Experts of a small language model.
Size: vocabulary 16384, 159M parameters.
Experts: 2 picks a token, a sigmoid router.
Training: a variant of Adam for the experts, 1242M tokens, 9631 steps.
Below are experts of layer 3 (counted from 0) of a mixture-of-experts language model. Rows are named router (the router's row for the expert), up (a neuron's input weights, with its number) and show model dimensions 512-639. Each number is 50 + 12 x the weight over its row's rms, rounded and kept within 0 to 99.
Before each expert's rows: "gets" lists some tokens that make up at least twice as much of what it gets as of all text. This comes from a sample of Wikipedia text that the model never trained on. Tokens count by the router's weight.

# expert 30
gets: ", ", ": ", "; ", "–", "– ", "), "
router:36 62 37 51 52 43 64 63 29 55 38 39 55 73 49 56 23 62 57 70 72 44 44 43 64 61 57 60 45 55 30 55 43 58 67 59 50 54 55 52 42 41 48 36 20 39 39 58 42 53 40 72 36 76 43 52 48 41 51 51 57 60 54 27 50 42 58 55 50 52 42 40 50 38 62 52 46 70 50 45 45 41 44 59 52 69 35 46 45 33 44 46 49 53 32 52 62 53 48 76 49 53 57 54 61 58 55 38 47 42 43 55 61 53 60 29 54 45 63 33 64 53 45 69 68 62 39 36
up0:38 30 37 56 30 58 65 57 58 59 61 54 45 33 49 60 52 34 49 58 48 50 32 56 40 45 48 49 55 66 60 33 31 59 83 37 52 71 45 46 43 57 47 54 67 50 53 63 51 48 38 68 50 50 52 43 00 42 47 53 61 57 44 45 39 60 63 70 61 50 47 22 38 35 48 57 50 42 49 65 46 46 53 37 44 41 57 35 46 43 50 59 48 68 58 61 68 63 66 56 59 67 62 59 57 42 56 71 65 25 47 37 54 45 72 52 74 56 37 41 62 33 45 41 58 51 26 51
up1:47 49 70 65 50 34 64 58 59 65 69 55 43 43 20 58 53 59 33 60 64 38 31 42 48 39 45 55 73 44 47 78 82 55 50 48 48 56 44 58 64 45 85 59 40 55 58 70 28 46 51 45 33 34 58 55 32 44 52 40 59 52 64 47 34 37 57 63 35 62 21 46 49 33 54 63 49 47 48 48 46 71 43 36 37 42 48 73 40 47 27 55 48 37 47 39 46 58 52 47 66 70 54 54 36 26 50 57 66 46 33 41 55 34 54 54 50 61 41 48 65 61 51 42 56 37 15 51

# expert 16
gets: "|", ")", "| ", "% ", "=", "^{"
router:46 54 49 46 18 48 68 54 59 15 67 55 59 61 54 62 52 51 62 43 82 66 55 56 65 57 41 34 42 51 54 52 29 36 46 43 51 50 42 39 65 44 56 49 43 71 50 49 36 52 31 58 58 59 50 63 38 58 60 50 40 66 55 48 36 46 42 34 49 50 44 22 45 36 52 54 66 45 60 68 22 49 45 39 69 30 47 60 50 70 36 52 34 42 43 49 62 49 59 92 41 49 46 51 58 44 43 43 47 41 33 48 63 29 54 49 54 49 53 50 52 62 17 50 60 50 47 33
up0:49 46 42 32 46 46 40 42 43 36 68 51 32 51 62 53 59 53 43 45 46 50 47 57 65 46 37 57 50 35 38 61 60 43 56 42 37 48 42 55 59 20 64 53 54 29 54 50 58 40 22 63 51 54 46 42 43 62 63 37 47 30 40 46 71 61 65 52 58 47 65 25 47 47 44 50 30 56 67 31 21 45 41 41 46 26 55 53 37 44 38 60 56 72 61 60 44 65 46 47 34 70 29 37 20 59 42 49 56 58 41 41 69 35 53 27 51 28 27 49 39 41 40 46 59 48 61 60
up1:46 46 50 36 54 59 62 60 44 45 62 51 53 40 43 60 53 28 55 35 65 66 47 49 40 45 34 42 50 57 50 74 64 39 36 44 39 42 59 50 56 60 40 71 48 70 31 49 74 59 50 55 74 54 59 74 53 65 54 44 72 50 52 40 54 51 60 54 50 37 48 38 63 47 42 63 35 34 57 71 43 47 55 52 55 49 42 64 48 74 44 78 58 40 83 34 50 53 56 41 30 76 32 68 57 64 40 35 25 55 55 59 44 31 61 64 30 52 52 50 58 38 43 34 49 50 39 47

# expert 1
gets: "and ", "ing ", "ed ", "or ", "had ", "over "
router:64 65 41 41 44 35 61 41 50 48 39 40 11 40 47 65 44 40 45 46 53 41 48 48 59 38 39 71 62 50 49 46 52 62 35 51 39 52 42 40 53 28 49 40 33 67 37 55 35 61 66 49 54 76 40 38 48 30 47 40 47 54 60 49 66 59 45 50 34 58 41 41 44 39 54 72 52 47 68 66 45 46 54 46 50 54 53 38 56 53 55 57 44 57 43 66 45 46 49 59 50 61 44 51 50 53 57 50 45 25 38 57 52 46 56 51 40 46 61 56 33 45 47 43 64 32 65 52
up0:42 50 51 47 52 52 39 48 58 63 60 47 50 44 67 65 62 47 44 35 64 56 65 76 28 77 73 51 64 35 32 58 40 35 43 44 53 65 46 37 62 42 47 48 38 55 57 50 55 54 46 45 44 64 48 58 62 37 55 61 62 86 47 48 37 39 48 50 47 45 54 42 35 74 41 52 61 46 61 60 71 53 50 49 46 35 52 68 38 53 57 59 49 50 47 39 35 45 41 62 27 43 57 61 42 54 45 42 58 30 37 54 51 56 62 41 46 45 54 50 46 57 67 67 55 51 69 49
up1:59 37 41 63 59 64 47 51 60 59 51 77 40 32 43 57 61 40 41 46 51 52 49 64 57 36 48 46 72 44 55 61 67 50 59 59 59 43 42 30 54 41 59 41 51 36 70 64 59 50 29 52 51 74 45 49 53 50 43 44 61 28 42 53 82 60 52 50 37 63 44 67 43 37 40 54 47 37 25 57 66 49 81 40 47 56 30 36 39 47 54 46 27 47 26 48 38 55 43 36 50 51 59 44 57 45 44 44 55 67 55 50 74 52 54 55 51 61 51 53 54 53 48 68 48 35 32 43

# expert 5
gets: "- ", ".", "==", ",", "===", ":"
router:40 54 36 31 49 47 63 66 51 59 58 34 36 44 39 67 54 48 62 57 42 61 40 34 51 51 50 63 48 46 53 43 56 44 55 40 30 41 51 36 43 61 56 41 37 52 54 49 38 57 53 46 34 56 61 57 40 56 83 57 42 92 69 55 56 57 50 41 43 56 28 56 47 55 42 53 57 51 46 53 45 62 66 54 78 48 40 49 54 56 20 43 32 49 50 48 53 52 48 54 43 56 58 57 59 75 59 37 49 50 55 45 60 32 52 62 53 53 50 59 34 55 29 38 75 68 26 14
up0:50 40 49 70 40 25 47 43 48 55 35 64 59 21 57 34 45 58 32 52 48 58 62 59 40 52 38 50 55 45 49 57 46 51 30 52 22 43 56 33 35 52 51 59 50 42 59 50 72 55 48 54 51 85 40 62 42 56 52 39 32 44 43 49 48 49 52 68 50 42 50 36 59 43 62 52 60 50 65 64 46 56 47 56 48 33 42 34 47 47 69 61 32 62 52 57 34 37 41 53 49 66 29 32 23 10 60 19 39 73 35 74 72 37 62 70 42 50 61 62 56 56 75 67 48 49 33 51
up1:39 56 66 24 50 72 33 50 55 58 50 50 35 51 48 18 53 43 51 49 47 27 64 50 47 34 53 53 24 43 38 34 64 66 58 34 19 50 48 58 52 47 38 45 63 51 36 37 47 29 33 65 68 58 50 61 48 41 42 49 43 41 70 40 61 63 34 47 65 44 41 55 55 31 47 85 45 38 37 51 48 40 38 63 59 70 56 46 54 59 32 49 74 57 56 71 37 49 41 52 40 70 64 46 57 58 45 37 52 86 39 56 41 38 49 63 54 70 63 54 57 32 53 42 51 53 67 41

# expert 17
gets: "\n", ". ", "- ", "have ", "can ", "). "
router:58 65 50 53 57 53 57 56 53 55 60 40 44 58 55 26 50 43 64 45 78 61 51 59 54 46 27 61 47 43 46 36 39 42 53 57 40 59 53 35 43 33 54 35 50 62 56 57 27 63 45 76 42 58 22 32 37 38 41 62 40 51 47 60 39 54 57 63 66 67 47 42 43 42 67 53 63 62 53 65 44 49 75 37 64 78 50 38 58 44 56 43 44 55 57 57 46 63 39 76 39 48 65 57 43 47 46 35 38 45 53 66 59 58 72 56 37 55 51 51 40 49 45 57 83 43 61 42
up0:46 51 40 45 46 62 47 61 61 56 57 54 46 48 56 51 37 52 60 53 37 38 45 39 46 44 48 44 62 40 47 56 56 57 69 31 45 52 59 46 53 60 57 50 61 66 68 55 46 47 47 53 20 45 22 47 39 44 51 27 49 55 43 65 36 61 54 55 70 55 70 33 47 37 57 47 60 27 56 54 50 50 51 36 48 43 46 66 60 66 57 55 70 46 56 57 67 52 51 42 49 57 44 61 51 45 65 43 41 49 33 42 44 47 43 52 63 53 44 67 43 44 64 34 48 54 65 50
up1:50 53 56 60 34 66 39 33 59 51 57 54 58 52 59 40 53 37 47 57 68 38 35 47 30 36 53 50 47 40 44 58 47 57 41 50 26 52 55 43 72 49 62 49 43 61 40 28 35 63 44 21 43 41 67 31 82 46 59 81 80 53 44 55 56 31 56 66 69 65 55 39 37 41 65 75 55 53 45 53 75 26 52 43 51 41 50 29 57 63 67 45 35 43 50 39 24 40 55 56 48 53 49 33 51 41 49 33 39 63 52 66 26 40 32 46 48 58 49 59 65 50 41 47 45 44 76 52

# expert 27
gets: "0 ", "of ", "5 ", "3 ", "4 ", "1 "
router:62 72 47 36 62 58 47 48 55 42 57 42 46 52 61 52 42 52 46 41 67 68 54 68 50 38 31 60 49 52 57 43 33 54 46 49 57 57 68 33 43 41 46 58 37 52 71 80 23 75 41 73 67 66 34 51 41 44 53 53 62 30 44 63 50 62 46 54 52 66 59 29 55 46 53 59 61 60 57 51 48 55 70 18 71 68 47 33 57 51 36 50 42 38 55 53 51 42 48 68 36 63 52 55 57 35 40 51 44 45 53 44 46 48 83 65 52 66 57 50 32 45 55 39 50 51 53 50
up0:41 56 53 60 50 62 54 45 44 39 63 51 54 57 30 73 47 44 53 39 41 51 54 65 29 66 51 60 30 63 45 58 37 44 67 44 54 53 58 53 60 49 81 51 63 43 52 55 23 39 52 54 34 44 56 59 51 30 35 46 60 71 50 35 54 24 43 47 80 38 48 42 51 40 47 69 79 30 63 48 48 56 68 43 48 48 47 52 64 51 32 47 38 42 44 48 56 47 40 46 47 70 49 60 60 59 74 67 77 22 30 60 47 45 75 28 44 41 42 48 46 68 62 46 50 54 60 55
up1:70 56 57 56 43 46 45 53 67 48 54 58 36 48 48 28 63 52 53 57 64 40 47 60 37 31 49 28 49 52 38 56 38 66 35 34 48 59 52 16 48 61 61 49 64 56 66 71 35 46 50 33 22 44 47 51 34 37 65 44 51 25 49 75 41 49 37 38 42 54 81 24 57 36 42 73 79 48 47 48 50 42 40 63 29 42 52 38 46 62 53 45 18 39 63 48 68 45 51 53 23 48 63 64 39 35 46 37 54 53 44 36 51 54 94 57 40 99 32 46 47 57 51 47 41 53 65 65

# expert 8
gets: "as ", "| ", "; ", ") ", " ", "as"
router:74 71 52 33 40 55 59 59 53 44 59 36 53 43 49 50 43 58 67 49 82 59 42 43 62 63 25 44 68 51 44 47 46 54 38 48 71 61 57 47 56 47 50 32 31 61 46 65 41 57 23 70 55 56 50 55 38 27 45 59 40 56 63 55 50 51 49 39 59 60 45 23 46 53 58 50 49 65 60 54 37 59 65 44 48 64 51 66 35 73 34 36 51 48 58 60 51 54 49 80 43 50 52 20 46 63 56 53 50 14 53 56 53 51 69 51 39 50 60 45 43 48 43 34 53 54 49 35
up0:45 53 60 49 49 36 57 37 52 65 48 54 34 50 52 47 44 49 41 41 59 41 47 57 50 50 61 65 49 49 63 57 10 48 35 52 62 59 47 48 51 51 53 48 61 58 39 46 70 44 54 71 52 57 40 56 57 34 59 69 60 71 46 57 61 34 46 27 50 44 55 41 54 47 32 65 45 43 82 79 59 71 44 79 41 62 48 62 53 49 48 60 32 55 44 54 71 46 39 44 49 33 42 50 53 50 51 48 65 20 22 47 39 46 89 62 61 45 43 56 65 53 53 38 64 32 57 57
up1:51 45 40 48 47 42 48 70 52 44 58 56 24 34 54 50 45 20 56 40 70 47 45 60 83 54 57 73 55 60 59 54 44 59 41 47 57 61 69 38 37 62 48 34 55 66 58 70 53 45 14 29 29 36 50 69 52 39 33 42 50 65 45 46 55 38 54 57 78 62 57 30 46 43 77 72 50 53 73 71 60 45 51 42 39 73 51 63 40 62 39 45 56 44 38 65 53 36 51 54 52 43 46 48 43 54 49 48 35 41 44 45 44 66 63 57 26 62 37 56 54 53 32 59 49 39 61 44

# expert 15
gets: "S", "s", "R", "D", "C", "M"
router:63 55 43 42 58 34 56 53 68 50 58 28 40 47 60 48 46 47 57 57 63 60 62 32 44 61 40 56 57 59 59 44 31 37 56 44 63 52 56 50 44 65 42 48 27 52 47 49 31 65 34 68 68 59 50 48 44 32 59 60 59 49 45 50 58 59 49 49 32 81 39 42 64 61 80 48 59 51 44 76 52 54 72 36 76 56 44 58 61 53 48 47 40 48 64 48 56 62 54 68 48 58 58 36 44 46 54 56 45 40 61 48 55 63 61 46 43 41 51 40 47 38 40 56 59 49 58 54
up0:29 39 52 62 27 57 49 69 45 41 51 71 46 53 54 52 56 47 63 49 76 67 55 52 57 54 42 48 48 41 20 47 45 36 54 41 41 47 33 34 69 45 37 46 52 65 44 48 33 39 41 44 40 24 54 66 43 70 72 50 35 45 47 48 47 53 45 37 59 39 53 37 48 47 63 50 66 48 37 62 38 44 38 47 55 30 51 38 28 50 49 44 48 74 37 54 48 43 61 66 53 51 37 65 57 37 48 50 60 66 35 44 52 58 60 40 46 58 58 63 53 57 46 73 59 55 39 43
up1:48 47 51 45 53 38 47 60 57 52 51 59 38 54 39 21 54 59 50 62 71 42 55 53 58 52 65 47 45 43 53 45 33 67 30 61 63 26 78 47 48 38 54 46 46 52 68 50 57 38 44 56 45 76 26 56 57 69 79 59 57 41 44 26 39 56 59 46 63 51 53 41 63 38 41 47 68 66 30 38 51 63 52 48 39 41 45 59 37 61 43 42 41 47 61 42 50 26 34 46 54 46 55 49 36 65 49 34 62 37 56 38 54 46 35 57 48 51 67 19 37 55 60 60 32 48 56 16

# expert 21
gets: "of ", "\n\n", "==", "or ", "\n", "de "
router:56 64 61 59 36 43 51 62 51 54 52 39 40 63 49 55 46 47 48 61 65 43 46 49 62 45 37 68 31 30 55 45 41 47 52 47 54 60 52 31 43 44 55 61 32 51 34 52 44 42 46 59 33 59 56 62 43 55 50 53 66 51 62 38 45 52 55 52 58 65 26 39 40 60 60 55 52 49 46 54 67 70 57 40 64 42 42 37 38 49 40 34 38 70 60 60 49 44 39 53 40 47 53 17 56 35 45 48 35 25 40 49 44 43 67 47 58 46 67 47 35 57 32 45 56 50 44 63
up0:44 30 54 53 58 37 39 39 76 61 76 44 45 55 45 40 36 67 65 52 55 42 67 34 43 56 85 54 48 37 80 44 23 40 53 59 26 67 63 39 59 28 54 50 58 52 66 45 53 22 42 19 43 47 39 56 51 51 55 53 53 52 47 59 69 38 41 42 62 68 61 42 44 41 38 65 37 54 38 55 58 56 49 58 63 82 42 60 60 68 54 43 50 53 58 65 49 42 51 61 23 71 48 61 61 50 52 43 41 69 62 59 43 41 55 53 56 54 50 61 62 37 49 53 40 63 45 49
up1:45 62 55 38 44 34 55 57 28 56 54 30 33 42 58 43 55 47 46 53 66 49 56 48 57 80 60 54 54 53 63 66 62 41 42 53 64 32 59 36 44 50 58 52 50 54 49 58 62 50 53 27 22 65 41 58 65 38 53 62 48 53 41 56 48 48 53 45 62 45 45 49 44 44 51 39 55 56 74 66 62 47 52 60 60 62 62 52 43 46 51 38 34 42 44 51 50 46 61 52 46 20 46 49 46 55 27 39 48 78 50 34 47 60 41 67 29 53 58 59 40 69 59 57 19 46 59 51

# expert 24
gets: "201", "200", "s ", "202", "199", "198"
router:54 62 56 43 51 57 44 47 64 66 59 44 40 59 49 47 38 45 63 48 66 43 66 40 42 57 27 52 39 47 58 43 45 54 43 37 43 55 59 49 58 44 46 40 42 61 54 59 34 67 44 53 51 72 39 61 41 23 44 61 41 54 55 62 53 56 40 38 39 62 45 18 46 38 82 38 67 47 53 70 49 46 65 40 61 48 36 34 46 57 64 50 48 48 48 55 46 50 55 78 26 49 47 43 55 67 54 60 53 20 33 54 38 42 67 56 55 55 71 58 32 50 42 50 83 41 50 52
up0:52 60 36 37 46 47 59 53 64 35 46 51 44 47 45 44 70 44 63 34 52 61 69 31 65 80 63 48 34 54 63 38 60 27 65 38 38 38 66 52 51 52 37 29 34 43 54 56 73 54 33 56 51 62 36 45 48 66 33 35 50 88 70 42 38 65 48 40 29 62 56 48 59 84 35 56 52 45 57 41 58 53 52 73 50 60 70 29 31 47 50 66 59 43 50 63 59 46 32 53 45 53 49 26 41 52 43 36 52 44 51 54 38 54 33 54 55 67 72 32 41 38 49 58 45 44 42 39
up1:75 59 49 53 40 46 60 46 52 28 41 59 45 32 34 52 54 56 51 54 78 57 17 41 41 30 39 42 61 57 57 45 49 36 58 43 60 41 52 62 59 23 60 39 75 49 44 52 40 53 33 50 53 60 45 39 41 65 62 61 72 38 49 30 56 60 55 38 56 57 60 42 58 51 37 41 48 52 51 56 62 48 19 33 45 39 57 61 36 46 53 47 43 39 57 51 67 69 50 50 46 35 54 46 52 62 50 28 42 66 47 59 52 80 32 54 44 43 53 58 44 55 53 51 46 49 53 36

# expert 0
gets: "in ", "on ", "from ", "In ", "at ", "1 "
router:49 46 46 45 45 49 54 48 51 55 62 45 43 55 40 39 51 51 69 39 70 39 39 33 66 47 50 60 39 41 53 48 46 49 64 56 41 56 67 51 44 31 55 40 27 36 56 58 23 39 52 53 58 53 41 50 42 26 66 66 53 59 61 49 60 48 32 57 42 52 46 58 51 43 72 54 35 61 36 64 42 47 53 44 67 50 41 49 49 69 54 40 37 46 41 57 47 45 53 59 32 52 39 48 74 58 60 46 62 40 53 67 45 33 72 38 40 52 55 46 63 53 49 61 58 44 50 46
up0:56 60 52 47 35 35 44 43 25 50 54 77 37 45 56 52 56 28 43 55 54 26 44 34 51 44 62 38 38 46 27 36 52 47 57 50 33 55 36 49 51 57 58 44 35 48 43 21 62 41 52 41 45 62 40 55 55 72 62 37 36 54 60 42 37 51 38 27 30 54 47 46 42 45 48 52 44 54 35 57 46 55 32 37 60 43 51 58 32 50 32 57 21 53 48 75 21 40 33 56 40 56 26 60 28 41 39 30 30 58 49 62 49 43 53 73 57 46 57 71 61 57 56 62 54 48 48 33
up1:30 44 41 38 58 59 48 64 40 52 62 50 38 51 52 55 54 36 42 40 29 34 34 43 60 47 61 72 25 54 33 45 47 41 69 36 30 56 27 60 58 49 65 48 45 51 28 38 54 48 47 41 51 49 49 44 58 56 50 51 34 61 63 63 43 56 58 57 65 38 36 68 37 49 42 60 32 43 27 35 35 67 51 48 57 53 36 51 61 48 55 43 43 56 46 65 01 61 36 62 34 65 53 46 51 60 50 55 60 65 61 50 41 50 24 53 52 49 61 18 40 59 48 62 70 41 50 41

# expert 31
gets: "|", "e", "it", "er", "y", "g"
router:50 66 61 37 51 54 49 51 71 54 66 45 38 53 62 55 43 56 53 41 68 56 51 52 51 49 46 44 44 58 60 34 32 46 62 46 46 55 72 52 38 64 45 38 34 60 52 70 42 62 43 73 51 75 26 62 40 34 53 68 62 60 41 46 64 62 41 37 38 65 43 19 45 47 51 56 55 49 61 60 44 44 76 53 65 46 40 47 59 52 53 48 44 61 57 58 66 55 45 72 44 33 59 49 51 53 40 51 46 35 56 44 61 50 77 69 57 48 71 47 38 53 45 33 53 51 51 33
up0:54 30 60 39 62 55 44 38 46 49 51 60 55 55 34 45 37 53 43 74 53 48 77 70 63 29 54 43 50 38 58 61 51 20 38 31 54 40 70 56 47 49 48 73 56 47 45 57 41 63 50 38 42 62 43 49 60 33 75 60 47 65 46 57 38 57 65 41 40 58 41 32 51 43 46 48 62 42 65 62 48 44 39 61 69 43 67 71 50 35 40 38 50 60 60 35 46 57 34 58 43 58 63 37 25 53 74 62 50 23 64 67 46 34 50 58 55 73 65 45 56 52 57 34 40 63 48 34
up1:29 34 63 45 47 39 44 41 35 33 54 62 36 67 45 47 56 37 57 60 51 49 40 61 46 48 60 40 42 47 54 60 35 57 56 43 54 51 60 56 19 46 49 63 40 45 64 36 42 36 52 52 55 52 46 68 49 45 54 47 36 68 48 48 76 59 50 57 47 44 56 26 43 40 57 49 51 51 61 53 59 44 51 75 36 36 32 62 41 54 47 53 58 43 53 29 54 48 64 67 43 34 55 57 53 62 54 45 84 10 52 45 36 50 71 28 31 41 48 52 40 63 39 65 46 48 76 56

# expert 19
gets: " ", ") ", "in ", "\" ", ")", "as "
router:61 58 45 44 57 33 58 63 59 42 50 32 44 57 47 55 34 41 61 55 57 66 49 48 48 68 31 67 36 47 65 32 44 51 42 50 37 59 56 46 54 51 49 48 26 49 41 67 34 60 48 41 55 51 51 62 43 36 44 53 54 46 49 60 49 41 55 51 46 65 40 45 43 46 70 56 50 51 41 67 34 46 63 40 62 51 36 34 53 58 39 48 49 37 54 62 46 59 44 80 48 38 55 32 52 57 46 61 57 39 51 59 48 49 61 49 42 61 79 54 41 46 19 41 66 40 59 57
up0:48 35 61 54 67 46 51 66 46 51 67 62 53 44 44 52 53 05 53 63 53 48 53 44 62 44 37 66 46 44 45 58 53 65 60 47 53 69 49 47 70 57 48 37 58 60 34 38 38 43 57 66 64 55 43 78 58 54 50 29 53 54 57 51 37 37 19 23 86 60 49 56 49 45 52 34 54 51 38 47 56 52 46 55 41 43 63 83 53 38 17 53 50 40 64 54 46 49 62 50 54 46 38 38 52 47 40 45 48 67 39 30 41 40 35 40 61 35 57 41 51 61 57 41 46 26 23 49
up1:59 51 63 45 75 30 40 57 63 48 54 48 69 54 60 47 35 58 52 29 56 42 56 49 34 47 45 78 20 49 46 46 22 60 52 48 50 56 55 43 59 78 47 40 54 73 47 59 48 35 73 40 55 46 29 49 47 26 49 44 67 38 50 61 66 43 37 49 17 53 53 56 39 41 61 60 48 64 45 67 64 27 54 46 68 45 53 28 62 71 48 62 50 49 51 65 49 64 38 48 38 61 44 60 60 26 24 28 60 27 49 50 37 47 65 55 55 47 45 78 55 72 41 59 46 41 66 58

# expert 29
gets: ". ", "\n\n", "that ", "it ", "which ", "It "
router:42 81 44 46 54 42 55 65 56 39 60 40 40 46 62 47 40 52 66 49 76 57 58 51 32 60 42 52 40 58 56 56 30 39 57 34 44 71 56 45 36 34 45 44 22 61 49 80 24 56 54 68 49 72 26 46 53 32 49 57 61 44 49 62 58 60 46 56 44 62 40 32 61 30 72 53 64 56 56 55 51 56 66 29 58 60 36 38 37 62 50 35 22 59 56 51 52 43 50 58 26 43 59 31 45 55 56 45 38 37 45 44 57 44 81 33 43 61 60 40 38 42 25 57 70 38 42 54
up0:45 44 52 67 38 36 59 62 58 50 55 49 25 47 30 43 47 42 44 56 58 70 40 44 45 48 61 58 40 61 80 37 44 51 46 60 32 31 44 19 53 33 31 55 36 31 40 43 45 46 61 44 52 59 42 33 56 45 47 65 44 32 60 37 54 50 61 35 51 46 64 64 73 59 61 42 66 42 32 44 49 59 51 58 59 56 22 53 66 47 57 49 54 70 61 39 35 43 52 38 32 35 43 50 60 56 33 49 53 41 54 61 51 43 46 34 47 46 66 52 54 53 60 66 51 56 37 43
up1:44 50 76 38 60 52 57 35 68 45 47 55 60 28 38 54 64 52 53 42 59 73 56 48 43 50 39 51 55 62 73 40 47 44 56 37 56 79 35 37 46 65 51 51 52 42 47 69 52 54 48 60 56 62 45 77 44 41 62 61 47 59 66 54 56 73 42 27 59 52 48 47 38 31 62 66 52 52 50 49 59 54 50 38 55 39 69 53 50 61 61 40 49 52 45 53 26 42 40 42 31 47 68 49 52 62 40 46 25 57 41 44 50 56 42 49 54 71 50 22 22 42 37 44 50 46 57 46

# expert 6
gets: "to ", "for ", "by ", "with ", "th ", "first "
router:63 69 56 31 32 38 47 64 50 49 65 42 37 31 57 54 44 37 35 52 57 57 39 35 56 21 50 55 36 59 50 25 36 52 66 50 48 38 44 37 57 31 51 45 43 49 55 70 36 68 60 51 49 64 30 55 25 56 53 61 51 31 38 49 62 48 51 39 56 42 35 52 48 42 59 66 68 63 40 71 51 58 72 54 60 38 40 25 51 51 57 38 26 44 52 52 44 60 60 50 51 58 66 57 57 47 49 71 52 40 45 44 60 65 60 53 48 53 67 37 43 38 31 52 58 54 60 53
up0:41 58 60 57 53 53 63 43 59 56 48 43 42 51 59 27 76 74 44 57 66 59 61 63 43 49 56 53 49 70 78 55 44 46 46 42 54 22 57 49 47 65 56 37 47 49 58 61 73 49 50 71 52 61 39 54 44 47 62 56 69 59 50 46 36 44 56 52 52 59 42 40 39 66 34 43 41 40 61 83 61 52 67 67 42 37 54 53 55 56 71 50 41 63 51 47 72 47 46 51 38 28 45 46 49 64 65 49 44 39 28 59 59 49 62 59 51 79 54 56 52 50 46 31 40 56 45 40
up1:50 38 55 43 56 46 53 55 42 38 50 79 60 27 45 53 28 43 54 35 33 52 39 16 35 45 61 60 36 58 42 57 47 64 52 55 55 47 62 51 71 55 39 50 67 45 51 64 30 47 46 41 50 42 46 67 22 46 63 23 36 49 53 55 55 75 36 38 55 50 59 54 47 21 53 51 49 60 48 53 68 55 43 47 55 65 51 28 40 60 45 54 36 37 63 49 54 56 66 52 40 62 56 64 64 37 69 56 49 54 55 36 48 50 50 51 59 64 51 51 52 52 48 50 34 39 60 54

# expert 2
gets: "| ", "(", "\"", "(\"", "[", "(#"
router:42 64 45 35 44 33 77 64 72 41 62 28 56 39 44 42 32 62 42 43 57 49 61 45 59 72 43 49 34 45 54 53 55 50 53 61 57 42 50 45 43 47 50 40 24 52 47 62 19 60 50 66 57 59 40 47 53 28 49 61 42 70 36 47 81 54 42 49 51 60 43 45 57 38 55 55 56 55 31 49 45 60 58 46 61 60 59 38 32 66 39 68 36 45 33 36 53 37 57 60 51 58 65 33 37 58 50 32 39 41 36 51 52 51 67 46 58 39 76 60 21 56 32 55 69 49 60 58
up0:56 30 28 46 56 22 26 60 63 67 58 53 63 49 35 41 42 51 48 49 46 56 49 70 41 53 53 64 56 39 44 46 52 60 49 50 41 63 34 56 57 59 61 51 67 40 41 39 44 46 45 27 42 60 46 52 63 31 29 53 40 59 49 47 47 17 35 30 23 62 58 42 47 46 54 52 53 38 47 42 45 58 56 36 40 53 44 44 45 60 51 61 28 50 49 54 55 57 30 58 39 63 36 68 62 27 35 45 31 36 48 45 47 64 63 65 43 53 41 62 66 51 53 48 48 37 43 59
up1:68 26 44 39 58 45 52 48 48 38 40 51 55 30 29 47 55 71 38 34 42 51 46 72 31 46 27 36 48 56 44 36 32 57 69 54 46 58 57 35 57 62 36 52 68 65 44 59 34 70 30 71 53 36 51 51 37 64 21 53 44 36 43 43 42 39 22 64 76 60 50 39 49 63 53 58 60 42 58 48 36 35 45 34 47 18 46 55 55 52 48 57 55 46 38 44 50 52 73 54 57 66 30 37 54 40 44 54 62 37 45 45 57 47 78 80 60 38 39 58 55 39 55 41 54 66 38 76

# expert 26
gets: "\"", "his ", "her ", "ation ", "3", "6"
router:60 36 54 40 55 38 53 51 64 42 58 45 53 62 72 52 42 37 49 48 70 65 52 49 48 65 32 51 38 57 59 52 43 49 53 45 55 56 53 48 51 50 45 52 54 66 45 52 37 60 53 55 66 59 38 49 54 32 51 56 59 62 39 55 45 61 47 52 39 56 42 21 62 45 64 48 50 63 88 70 45 29 60 50 78 71 36 37 60 49 63 49 43 18 51 53 50 59 45 87 38 56 47 48 60 59 36 32 45 42 56 42 44 49 61 59 36 44 66 51 70 45 60 44 61 36 42 54
up0:47 39 43 43 47 67 69 64 74 42 58 52 64 56 52 55 44 49 07 53 67 28 55 45 38 42 49 41 45 54 50 61 23 38 41 51 40 41 58 59 66 43 46 63 54 60 52 37 43 48 63 48 62 54 39 40 52 72 71 69 63 45 55 54 51 49 57 59 46 40 43 52 33 43 53 55 49 62 54 63 37 47 41 45 48 47 59 54 46 53 38 39 43 42 72 39 42 83 44 59 44 49 36 62 54 46 43 38 66 49 73 79 37 47 21 61 19 38 79 56 47 48 44 32 57 43 53 60
up1:63 51 42 62 66 60 42 68 25 44 47 60 54 41 72 48 50 43 55 61 50 43 41 63 41 45 47 69 37 54 33 60 36 30 74 45 44 51 57 46 46 59 49 44 48 63 39 53 51 53 19 42 59 56 54 67 39 41 62 26 75 54 41 56 52 52 66 55 63 39 61 42 36 37 67 64 27 51 60 50 55 51 68 47 57 48 65 28 43 31 60 46 31 59 80 50 50 50 55 57 37 48 71 55 21 40 47 49 59 66 53 49 54 31 80 53 56 44 25 34 50 71 52 33 66 52 67 47